From a checkpoint of a small mixture-of-experts model trained on Wikipedia: 100M parameters, a softmax router.
Below are experts of layer 4 (counted from 0) of a mixture-of-experts language model. Rows are named router (the router's row for the expert), up (a neuron's input weights, with its number) and show model dimensions 256-511. Each number is 128 + 32 x the weight over its row's rms, rounded and kept within 0 to 255. Numbers have three digits each.
After each expert's rows: "gets" lists some tokens that make up at least twice as much of what it gets as of all text. This comes from a sample of Wikipedia text that the model never trained on. Tokens count by the router's weight.

# expert 6
router:130118159139117132080111114201095095117128110131120102146146124088144129156179173117107108124158139210120107122199137118175084098163143107100197080117155090132147148093086167105101119136160145184069184098160143157126152166123175039100115138111170156165183165116106084097116092130105180134093128164092096066156112141093114106196119144209135132139155126132121098113115082082171147134151125150096099129140165107060143100163133129106126100097117083102143123106103127130144188160088136176118152146096119073150160117140231068102118019140097191161105189088134092126050112143187090159091130154065153185152083128153099169142156112098141170130132140084144046129141129128172139123112082183165162173126114076149139133093105161115065098121168081122114117086091152114123151130072124
up23:130148149125163182136139157145140159149076137176146149164102126117109106170106110116157107124121095190142128158148160101117140132141118118130086121116181125106165119153121116204162141195128114150123181119067179121110158095115142120173163131179134126088159151161203113111090082146170135118103130110107102128164135104116133152087107151078200150058152145112132095139151119078099138155108164190111160122099153148130145080067152087108114156144193125150159100117093137179094167144163128098142195113119181154090106153130149102117116199038106168178144131149110089121198108117159121125089076123112153116092071177069172136193148116130198102063139100102118117115140136162126135148118111111095101117148137142122114161175122112149135125139067125158093135122137140145092140108119101
up24:137149095135165162135074120175147174200077111138155164112128107156178196131167063095144085123103108144076191171110167195138106093153129148152110087139140173151096163181132119113144113118143144109126156129079134140073149114191108106195079125103149208117137100149126133165085145114065133146085117124094154176155055118119163100123146152115131107105063146150096207098105145145147104150165058139109143111078067105125150157119146112085102147164132127107097110204184141133153078095160114121107142114119119125138082133165109088150123092087165131116117158089184101090134085102115147135151129130100113120142129162100168163139136176191137088102109132119096127116157125216145075169079177104163172126102112169058127138177124149115083138194123107168148118114114145104093125148124125
gets: " that", " which", " who", " he", " but", " they"

# expert 1
router:128091126113137195169161146182153179101150129135133174147054179139093097155082130150192116072095132105165138142068129112118173085135113149123080149124113106173153134128114117144106133151119138105103191077091171134161127150150165074117116119122081131132118121130132112143165162081120090114168121117067144145144131090132131121123100157090081107115108138144136129146109131163157120128075175135166132149141119133149153140170144178120193143157136159106087117109128117110137177115097128157091140086163144134131169162139095094156111112152129145075204099140153134149047096144082090126181103107159116142119163122133124111104148168084137157127130111177137179122151148152106217180125173128061141134150169107190124138180064174167153149094133138104156113127148153148107161130078144
up33:076094148145173102163188171142098148171113079140170141158129216144116132094093170130096114060101135088135117122134088124118202132117128106140078141085168106109089163134161116085113105145161164098138097171178142104159062114113139168120135147147114075098096120149155100121120104091090081193145155128072121132130087132044160212144135129166166136111116149102115136133124088115112102186065128104117122111136124118152149074163178234149146106082102160123115187094140096118179157084141090122171083119147140103095115161090157155183102097146108122161183130147109163065119134076165146164194107132121165113095207112122149140127114127073186140119138123151113107139120175089125133131177112088180114095155148131114147146125129122145161071189151120151098080097156129124109120123107095
up34:133081132112164102176093130152132073186187148125121166112177103151085088171079150113139144117151150130118188172146112155122104143152118132128131199124138124068144099098181139112069099107102103132181101166104109140086142138114076065162135092131189144084172073137131181121100138139138099101164086142115127115155103124139112122082096103140159152151133204087125116092153110104135098071083108162178122137079079102169134131076193140140119168085119133135137121139153122123121068087111145136149096114109143143156092163142078134174124089117168122085106145127149144149137152117125155168150147167139111131122146147122143145159167147131103126153088125113088101133082121134168089118149085094138153103204178167124135105150124142080115154167247108082163181094040148106060104138128121
gets: " the", " a", " to", " his", " The", " an"

# expert 11
router:166102071184053125120138220126101105095156106076123138156097131155126118142102162136150131145126143121148096140070059075132118142190216168098141098081065177141152141142140127116113118165151125159127160091178128147081174149130077113122162107145108177155118143146115072123163068130134081155122150170169218140142104127136114139149043133128167202140065068157141175135084172140073141109121074182121107217144133158050102124189123066097148100160137082116185153184145106140130155157098136164095116120167159124150131100109128101119173153117132119091137093145144138126152169100080071168128092045143081106148122119124145079123116161134128155142148110126158127110153104124170091119118101139151119177110139094112149091129153138093102125171114151163135117192117132124196177124096105
up32:132141149058129159202119125085152146058173112153185109111083096196166162102095131123180135064164111178095143102134206096172112159117130113150179097132145165131095138106112133102194158118134116141080122127116114094093132106113165132157132117136050103119084097156138096157155105106096136141116132079132170104180103146144096132145124115108115115104121130144167149099114155138040156126172137107094125100112143086151091145166047183091131121096094086182104111133204172134184112095136137122064093160157131127095164137105113121123071104105157117108166126081086146117101134183110115127080147112195099158087087160136118129185165193066174130113115081115116168122102103177129099060144088216142125182148117119128109098199141106144179157169143205147105166125137157113089142130105163
up33:107190104081098117094083144072097139158113110116163148123090128098171160120146116113114149079159174094139097129147065120138082160161111167126136141163165141078145135164069100161147122131075098140107105170120125095081111093088156093125119131099105186146133137116180103132103148128169151136146157102130154111109127129149179120156116189089116148134141151051132177091140111145152176196173158080126087147106153162089090121130095178158097183179117111062147164165131174151104124124057098171161134052126159122101084171099145087059105065151122135174103119148136147110091103112127148151149170167096162170068145110133181070161091132151131128136164110173180141129107134156145122132164146017144154157120150148103090160100101123084100116124091118101165077100094134153143127135155083
gets: "\n", " was", " is", " are", " were", "="

# expert 0
router:140102107108102093082122085169169170107145190174072105144166134106126089099128162138091143189125100178116093110136161119095084116116138082185172102188103141143092137150044113085128194095184086150172101123129127139121082133144118125173078113105060082102097114106090169099143109181126172142087094119071114099124129105183130116137132168118075092159135138160154126129109151094130105156180154171110125119109124127155108116165115160134094108098105153083116150159170141085074124110153180139160134099125158095168115159132140088111074193102134127114137093101092134150160156122104173152173175159094100095117085138117132183139161113133136104096120131081127133128152136130082099109070138161124141157133155112050107216129111158088062072134136117163079168089135141109124138134074146
up22:166128136134174090125180100151105152164113168085104124102156094139169122078108154083140111097158117131112099140107095128074137132116152142090092102164147128136089140111114131123121103080148124146148142177131128117094165126116133150169140115115133108178117152135089132133149172054128107113153163156139121092143113158183075149169163136121102091110140116124107151167192125195138080111126154069103094177066088164081077113143106143070113140200145165134126138177143141104135150127189130177118111148083099127178192141180125116077115141130165113125150076098100114161131121100102121193141102103124163172120103126156159099127127157089120166136123093172125191137131066086108164137134192121090149107097142077139123144103080183149125117104211156160140119164061115141105144136173093
up23:130179097079112076165162116179184130176124128159094090154155172140077096164151184156153133158084155110122105117084164144079110111112121119091139136146167154052125117101067203113063151195140141104124074129131135121126113103123168106130122156135104187162137079127086092089117116089097150132183166093124152116140137120055095095124110119103137163157107089206135127110171117134115149111149103121135164150173203091117117101109107089149078139130115100090147068109022100154095118170155116112174118079096157107152098143102133132107080115114123158125167106061153084153133134130107114158139168077140154073229153105133076169155132113123058082122125118113092125133139079053148120142120112166122184070169154142209187086162146144128095081210123158100195143091149141157062129147136094
gets: ")", "\"", " University", " School", " League", " Award"

# expert 15
router:139124177159109132142058133118063135142143130099179073087154187073143081130068120145128142122137164093146140147053097128157054162150116081106161173073106136120141116101183170097109091130100111165148132128157125196086121115138113086120174177144152103122122086127134068164091190188118089089133140075109154086156092032166105088086150140108159126117116158086123089096139142179136130142153089150082111080175072178212093159115117131098144080124142128198210143189138194122137057172100093164160140132137190084146112161146143124087125110166125105129115069136132080052161087148170094152083125125134092151100182124098102073135181150126140106155069161119100113124101143123143124164137121096063117149117158143153123162080110093212090183173081129141159145126108116061120115120141084
up6:073136103104099085105109113102117136143125126112143127222136160088175184163130056092109153144058184145183182129135123152100101153171161137124128170145188176129118124147146105156114135130153116143107118161135173086110145161096131127107134067119160153148136160166152082087158125139062183166194115089134118107137173101109208149157127160106124076147134152156179088127108142051120160127175085114120135128137123104117077136138088138172114143104133135098117147210158127105112158157154123201184087102140127131159154148134168129117136095034106148135142175165128163177074141183175191142137139128056157119169134143124112085069114127125152118083129133141113143187097154176134123110138154160107229132117140151101156104115124127118186151113157099091178130047125128158122073125134166
up7:130150123149162104127051047047145141136151143096105119078098144176115128161159173142131150128133160142109055161138139115153110119156105087083154132152136124128140155105156144121102095160132124124159097142166126129087063172128144135138128186106150105151168143095125124135073128157165103135109125154148119086091060173092142160148110076152127218119129104181168155155093052137087104128147112140107133147109109078153094127155117101129128127171132167128124097119140202081075143106131116078132114128189126114112125106102122097177133141041156146118122165137084166198138106144122141182168096079156080114130127132130146136070109154217155112072096120085128090151088128163157140127096121103110157131084150115129147118157163194121141103101115144162158151147144066109158159137169110
gets: "-", "|", "==", " -", "===", " located"

# expert 13
router:079185157127139150077122138127162079134086107170103102111109087134144088135155128136066123108145158119119095056182168113077185121095076106106063109158175159142149118157126114109075139076119179054152090127115178092144160152198074175153141073145125161137120111152140088131157140123105118102081128113164059070105221119149159126161167124089129126168158169125089108133119200156111106171106164134120112173106169169090141088051160135142101164155105144173127124119110135198082173093153095125120120182127114159138127098162106157151151163144157105169172132133079121126113139161120177144154071142038091155124086126166140124074056132088136115126070120115162165107113117108132105138145093127079155122102098181112136131104152106164125147128114067099099132123107134079135071206134126
up6:110104125097122115150157144137121126103160158174168162149151157114139170181142186107183185156114142114139151131147103135124127119147165135158087148140062109082167115166076120130172192069146112106114152160117124156127119173151159097151156184141106153072121053136099126104112146108103091130102167153130122130150106160095120085124119119060115098135106157151160035072153096179165113184105125119172120113150151162112182177149097124165141136199180153156091198081162113180093161161159150127147091122137113181085103090044142146087138160115139093125085186125205113082119154173124110126127105114129076090120117138096057131109073138165153161185114133168094122182132129121154165161145144105130172134189071180173092171082132206134143096105109148139077137084074145100083129107129171
up7:132072114145201107125077112130150107149111099116113149108114026049075180092096172115135089068168181161071133159212136051153109082157170088125149152078157165175124116181111154138167134134128083114127065108143146140148144108158163182158119151103117097144161090135102185161170143083123109102123110123167148084120156132136121143093077186106135120137100126081109141123122099086092123157118117190059132154158153130083112117152127101079224115139121121134081156102169102134165094189107091139110114063148156123153131119135092132136072128105057144108179061104095169167157118193102100118144095091152137148136185197170118091186147111116150144096089143135127139149170140078169115173085063098094157142079154119102164136140133124172177105159171143134170091146119126157079141132088113
gets: "\n", "ar", " O", " E", " U", " •"

# expert 7
router:078135116120174125114179179135136175108113124154127061174172145116145172059152102136115184174128114133079111135193124180126095083132143196158059172121162133106169123131165173117128144142139096183137081197151093131136134069070150180090107154161146135141099142131134120114135091177135138112165158093159119144143143152075094193117165136120095181097165140136109156136166124105113098104087115125112124169109123103095081035131150115098172185158140146087112123148111064072158074163159156104145115130065177134089149116110147126111132154127105093137132088130154069117135164159105140137073178082057154080125104129114121189143152121132085112102170141136159144193089118130131137119187112125136066099118133023104117093119189144111075159112167135107132103149106141104156116177085157
up5:124142121127104146090167140119056134127186145139185122116127109142127120093135051095096151114089175138146104080123113187110104151117094146132134165118143139181101081108109133073154120138110135105108153145150119103161164186081173104082117091070134146100081145118165178104069063170113171096109087184094150129143106152137130105073136111140132119082129161062126125150143124101118127122120151156095140090144142153134062088177121148058126143115172101131137065139166104133190117027082180167083061109097159077112136161095126151132100172077136084086159120107127116152106212100113139135145101108115117110146187107137184162073168126102069145159113205147136158089126113121113140107108120121171139143160104122148141136095118100127161131078125149136160090086174149137136087133160115
up6:146109149173135097086103136154098070060157093135103144139095134165074136132160151126148101140083158086192139165130121131144169083120146159071192118156181115159111178138092186071123123111135065117125094131127096109142094146149140134140120144142104090097053137095181161127059109141109145083170170084102109109138131140098104122219159105134117082141143141131135095110188066103180126138160132125142142129139139142120175133126139140097103181151122183174133159176132088174147096109131133126131106150166170140128173136131128093112071188129118108118114120114070142127106135139051134129144094079128176150150092132130139110086110108174080143121115120078123090120157052120118129077121141136112074109088103089111095121103102130107111111089113088145126096115155127088159132100128044
gets: "\n", " ", " =", " ==", "===", " d"

# expert 9
router:155141149105087112164149164137093093137112104135152121109123154141127144085151138120173109170143095095146073141124114108083138147091118183109162103148136116136103183194161115136188113158088136145164161154160102152156158078094197157153113122130126173155161144122136136104129139083133167142123220169109131152106174072104165112150067119088081149123122167186117169098143116061097144085097084104149100140178147110128144069155097184102143101067098142155121119161129106112167081109150140166072127180150046134142077114112116122149164099122096191151120150081073113099117144043186116136172097160122133171142138100103160103139179117158119111139150074152106100127099167173055126100071166160148087165144087070105155107109169160152110104133090148083060093193184128179144156129079148
up5:132138151154119150087142129125161111096097132120124115069127095145109137161131137174122051061154128044143096082154135092086077175119119131149117117106120108105185175082152119153106179099108115161168126125146098172101142141182109154140091128151114192123164093115127108124146060137152169145158083143112159136128076133139144128119083107119106124141205124190091089109184125124140130150140098120103108113159070121112117099125107105108106133095133166146129165156092117128184140188160171116139126106133161122137076098106135126120098140158157112144091084142099134107101105180036161108093157151185115115133110036153068160170124158109050083125136133072124118135115066116106125098086161156153115140118132182114110121133135176044125041116119107079171136125155125136101057100187092
up6:131095123113109104138113116135157136129093132156127091154131136052158131119161144105113096122134149125143115182142139108087088063150184134120162182146168122160145084173105188083116101126103121116128210152140109139089041088059105166138136175147135069175206139102063124157126106129145094109125103129108115139149202102096046099140137137142141109134104103155155133095123162101135078126092124103159148150170078053141088160168118173113138189082161088085160090058138169169147147154204122154152173055144191140126122149156164143121129123149191115180125144176146127136106191110141166105098122100173160130127071094112111102147109113095131165170089173111132148140092091093122162147098112189159126107118085131159071155075175104162135128144136091158066200145174169143150165109134140
gets: " as", " one", " and", " with", " two", " all"